{
  "n_layer": 20,
  "d_model": 192,
  "d_expert": 144,
  "activation": "swiglu",
  "normalize_top_k": true,
  "init_std_router": 0.0365,
  "lr_router": 0.000629,
  "norm": "rmsnorm",
  "optimizer": "laprop"
}
Below are experts of layer 14 (counted from 0) of a mixture-of-experts language model. Rows are named router (the router's row for the expert) and show model dimensions 0-95. Each number is 500 + 25 x the weight over its row's rms, rounded and kept within 0 to 999. Numbers have three digits each.
After each expert's rows: a language model's description of what the expert responds to. This comes from a sample of Wikipedia text that the model never trained on.

# expert 14
router:537511500537527502514503505523517581487504508502533498508466504447517485488469506514518504521540481514525517492470503451530492492481487557533515511527513506511500508497496486523551492476465478495514509529475499522516529525521496489526520511491486540494526513543516487495449515492505455500
Ends of dates, places, nouns. Last pieces of years and proper or time nouns before punctuation or prepositions, such as 2-012, Ljublj-ana, City Council, season, year, England.

# expert 31
router:495513512534509530495489513483512493504519507493530459501496537484495495484518484494489536519524506470470496490486470463473452516469524537491488508547491515514486533506487495515531502503475483527515493535497463491500525544497459479538520519474512533487568485514513483507436493474511456478
Name and verb starts. Opening pieces of first names and common verbs, often line- or sentence-initial, e.g. Stev, Rob, John, Play-ers, produc-er, St-art-ing.

# expert 7
router:494498483516526531551497461511504507488506507514490496440479510449496492484511481540491484472521528511515492515501498450522453518443510519523477521517524536532524488489496508504543520523483463497520483507497479530522543514483487452524466539474485517511518499505516504526480515493505455512
Ordinals and sports tables. Ordinals like first, second, third and capital T in sports and season texts or tables, e.g. first team, second round, Junior.

# expert 2
router:533497512517534504541488464472550555498493522465534488502480535466523486479525511532542541528547456540516464533455519474496498485471497492519489532542470553495501495501495498490528483516495460494489531551486490481511509525528514492491492511484493513495567472532532520478468507496495484573
Opening parentheses, punctuation. Opening parentheses after names or phrases, plus commas, hyphens and dashes before numbers or asides, as in Vrata (Adriatic, (24.3%), (born.

# expert 24
router:560465482519510518527488495503496506479491483500495485498463504501490495448529498549504468512515525522466458510454487503486512524487518523558481522529504526501536483514501490505511499493485492494500470530493491493508516558518465475541483549514485515505541489554541492493473512481515461527
Article a and b-starts. The article a or an in phrases like of a, with a, and word starts like b, ph, fl, as in bass, PhD.

# expert 27
router:511439511515522518539494497472539544479533504481534508496507560472483526499501488552533502513535520474468545501493505456498494520481506532522444524494513513496508501496506493546535513495467466479501474533482489505540520545501526480477509521490494533490566497510526468508458517476526469548
Table cell values. First token of a table cell after a pipe: numbers, country codes, positions and names, such as 42.26, DF, JPL, Togo.

# expert 5
router:541464498518522543576494457495489549510495494487502471527492517528503491477481518524503540505544504508498486513474538469520444484467515517497476520488536524510499549489518493496525498466503449488501482490478480485489525537490444491486497511506502509469535507519498481487487496491463508501
Word-initial consonant letters. Single lowercase or capital consonants opening a word, often a name or noun, such as N, R, M, S in Guns N', network, muscles.

# expert 11
router:504484525519512518550477495490487469472522511463523470479467497502478504502489512518496528487526478465517509495446507484496519509448508540511482508519510516514515541537486530472529528477482508483515485547453466488521555540539505464519530527489480537499612475533528461480450529501509455513
Inner syllables of foreign names. Middle and final pieces of non-English personal and place names, often Slavic, Indian or Turkic, such as Yuss-uf, Hudeče-k, Neptūn-as, Dashav-at-ar.

# expert 4
router:517511484548509550560503486477501487493523515491520490518442498494511477510525501487507516521541501490533473490475499452513485476474523532545481517515514475506523518515495493504544519500476449487504485540468498533537546517517474479525512510483492524512578512530540464506453489505516454508
Personal and place names. Vowel-ending pieces and first names inside proper names of people and places, such as Band-a Aceh, Sã-o Paulo, Robert, George, Annie.

# expert 16
router:520513489546532500509487504506505530501522487473534493493471519474519472498488486510473516509512484502530494505490520480532501489462508569526478515550477501472486524501514490491539531474473455512497472547452458519502539538499520463531472516496494526485580469533519441519451517480498466473
Place names, title ends. Ends of country, city and place names and title words, often in tables or headings, e.g. England, -shire, City, Island, Osak-a.

# expert 25
router:511481546531529551539508490456518497511517513472491450530501554510479481496533471518508504521535507500466509516472522433516490511481532518496502480531523523512489514499523508530540490482463466474490470519473467492522516515518492457552497518491482520502533486513518509475465485490484477532
Clause subjects, modals. Pronouns, relative words and modals starting a clause before a verb, e.g. , which, , who, he, they, would, could, might.

# expert 20
router:534483496542514543540481479504488521468539508472521483487477528489542515476524500510504492540518514478465478486474514461514495473469519517516521516539523516529521512513493500540518508474484463507503514506491492502533514480504488512527498543474483544509567489510509477481478514489483447547
Spaces and symbols before numbers. Spaces, prepositions, currency signs, dashes and decimal points directly before a digit, as in ₹24.45, approx. 50, 6–1, total of 749.

# expert 0
router:503470522555534528522513467516503533485502530467514468511496542487462510481473517530493482494512499510540540484513486495502491495461514527513483523519497485518492499499515506497536495492469453498513502506477494480522525539472469469527497520486497518487571496522509479490444503495507451512
Digits in table cells. Digits and decimal pieces inside numeric tables, chess FEN strings, track times and measurements, such as 4:03, 3.7, mm, kg.

# expert 21
router:550500523538512524533498485516510501470494483509540485526494530488511535480513471520490496486501538519500478511473509476483464501448505518545499497538491527508515508500516511517534526490459460489543467534494510496552528510524511453513462534472477513497546474532527499487453497497486456527
Function words and possessives. Connectives, determiners and possessives in running prose, such as and, its, their, his, 's, of its, due to.

# expert 1
router:504433477511519564523517469449491514479505483486518477508491507523526491487510479538513509496512480520520489478500513489496480470484510552522502504558500527485522501515498482513523497477489486492467492580472521483500529525510522475519482492469501553480534492522516458510465456494521462494
Word-initial stems, mid-word. Opening fragments or prefixes of common words whose ending is still to come, such as sup-p(ly), exp, trans, red, dif, attem(pting), incre(ased).

# expert 18
router:488483487500510553546483458465477535522503503497506514497505514510501507509515482532505517500507510486482489523479490470496483509456518529496477499539528543506521479480513524499546509485511452496480488522470491508533523524517524450530475495487527540534532451507538465487487512491506460501
Infobox fields and stems. Word-start stems after line breaks or the, especially infobox fields like - Displacement, - Dedication, plus min, dist, stud, Comm.

# expert 15
router:511513487549515532554516523483519472492506509466521457499489551520511463481535482516545478487538493497515488493454536478510478515492494511523505519533506509509513500504506523519546511462483487530474457497501488492518511493494470482527497508477522514524542483546529482516454511489506474530
Capitalized word starts. Opening pieces of capitalized names or words such as In, Pro, An, Al, Ar, con, at list items or after commas.

# expert 30
router:488472482547510541525478499460516511488518517473516495492496512503497464499520498512498520486521519530490500510490483463483510510465529524510489530555505483500503508485486520506506512479513471557521492519477469496502524538464508475505449523518481519496555465498515528551478466458473455498
Foreign-name inner pieces. Inner consonant pieces of foreign names and words, such as Bagnères, Carsten, Shailendra, Rijeka, Andalucia, plus cent, adv, indust.

# expert 23
router:503460531517516544529468483499492510500528473482510494488511534473506477477527506507484533498502533518477449504476522454494447528480503516511488526522505529508502508486520486515520552480515443504503533482464466533525503521497498466511482526490487511483560493477506489504455500486500472515
The and articles. The word the, often fused with a preceding preposition or comma, such as of the, in the, The, plus St in names like St Stakes.

# expert 6
router:515501520512518527580468474510518513466512488469508502525474506516521488510474492511525501509503511493508493504512489497504460482467522539570478498472530549510520518514475473498531503522463470511480526496482498482497498510525495509529497541492500533499542462513482458506469498494508466550
Mid-word syllable pieces. Short inner syllables right after a word's first letter, especially as, it, ers, sur, as in tasks, Titanium, Persian, surreal.

# expert 29
router:491487484517507525539458454506495560503490485495533483477507479497518468512540532531488510511541507476496477510450516486496524525471508525511464519533480502511493533516502489495507499482461470507487481539501471446535527523497465450498469533474496534507555471494526486530481500528470484516
Sentence-ending periods, prepositions. Periods closing sentences or parentheses before a new paragraph, and prepositions such as of, in, for, with after nouns, as in Empire of Japan.

# expert 3
router:505465510505505518525518491486513505493483525505540491535488515514546480483504502483498513482537532520518506519482507474527494527501468515542490534516480506503500504501509503497538487494468472518476521524443447547514561502519533478504490511492500511476593510520495457510425475505511506519
Music and name fragments. Word pieces inside proper names and music or entertainment titles, such as Players, Williams, Music, Sing, Breakthrough, often in award lists.

# expert 10
router:542482501512529509506466475522516510512526508476545497531472526531523514493497520524513519509508496486527518511477506491529494482488503531503478511512513499518501497569480490495576490500471497516474495524471491516491529503540506480544493549479517528470543504490521464465446482522503431506
Plural noun endings. Plural endings and plural nouns for people, animals and things, plus commas after them, e.g. tig-ers, pl-ants, members, children, students.

# expert 28
router:495511495529519551510492473461525529505471488471503469511487525497506554508506491497499521546497511503480491499463516471515478520477490516527466528517499551532512495535497489548502497458484466489540489501479463491524520521495523484492462506473504502504553496515552435513489485457477507501
F and G onsets. Word-initial f, F, g, G and Latinate prefixes at word start, e.g. F-reedom, f-ront, col, equ, aff, elect, con-ventions.

# expert 19
router:492440470545548532513477502471514525469547504511510485504498512473505515488494539514513541529500488493501482501465492506487460501470497515530465525540504499514525545512497522480564514459509482489532479513459480498521557521537528456501476508484492538498534479553525484498476487498489464483
Mid-word noun stems. Middle or final pieces of common nouns and role words before suffixes, e.g. accum-ul-ation, an-imal, engine, director, coach, politician.

# expert 17
router:535453487522511518553478518515518529498527490525518487484516504501497494488516516495499476541504523504562490512491500459541492488501521526529489492548508524485521503509459490502509477467478429530515488499498496496516491543517487442493519526498504527491612498505524484491465484489512436490
Infobox and list structure. Tokens in infoboxes, taxoboxes and tables: word endings before colons, closing parentheses, pipes and section headers, as in Scientific class-ification, Plecop-ter-a, See also.

# expert 12
router:529503504520484493534518488453496532483518526467500471501484544472490491503509502516506518517528515493513507514466514446494454523426516523511496497529509488541517488490513505489540498475491463476529515530467507484496562541492510469518507528499486545485593508523525470506458503505514486515
Dates and day numbers. Day numbers and the first digit of years in dates and birth lines, such as May 2, 1889, 30 October.

# expert 26
router:535515497534515549552473495439535483480499516496473492509508534517528521507497542530537526533511498507489482483479551470529471525471526517502512507505500488494491508527511504514525530481475446521531494477514491499530533524497481515527485501511490511504512481535533478538428507516508471518
Paragraph breaks and capital starts. Blank lines after sentences or headers, closing == header marks, and capital letters opening names, such as H-aiti, Y-oung, V-oss.

# expert 13
router:540497514516529549531503482479501501469516500481504472485452518498503541491519521533534517506519486491482503505462495459471519518458539528493498505576491512517511478471482520507508496469468490500507498506462504517519536517520481465536493523513464508510545465507520478544462448504496447502
Past-tense action verbs. Past-tense and participle verbs naming actions or states, e.g. used, became, founded, sold, classified, based on reviews.

# expert 22
router:513504553530516561512458467494507514507511504464530472512506515480517491478524505533519495504518486537490478477474505473500488493491518535539505477547488501526502531534482521482520485532466453490529475490465473496502535524518491458525510524512479534496553501481546462505508502484504483502
Copulas and adverb endings. Forms of be and to, and -ly adverb endings after was or is, e.g. was, to be, being, substant-ially, form-ally.

# expert 9
router:516475482514534502523477491499527520495527511508510489467485535474528496483507526505507536499495521501510535528492491460484448515460499538500474513554497514512531494515534509500533473512461460487490475517457497499528536520525492506515507555482535539523533488514515496527429508497514459489
Nouns after the. Common nouns following the, of the or a possessive, such as role, place, name, birth, song, city, version.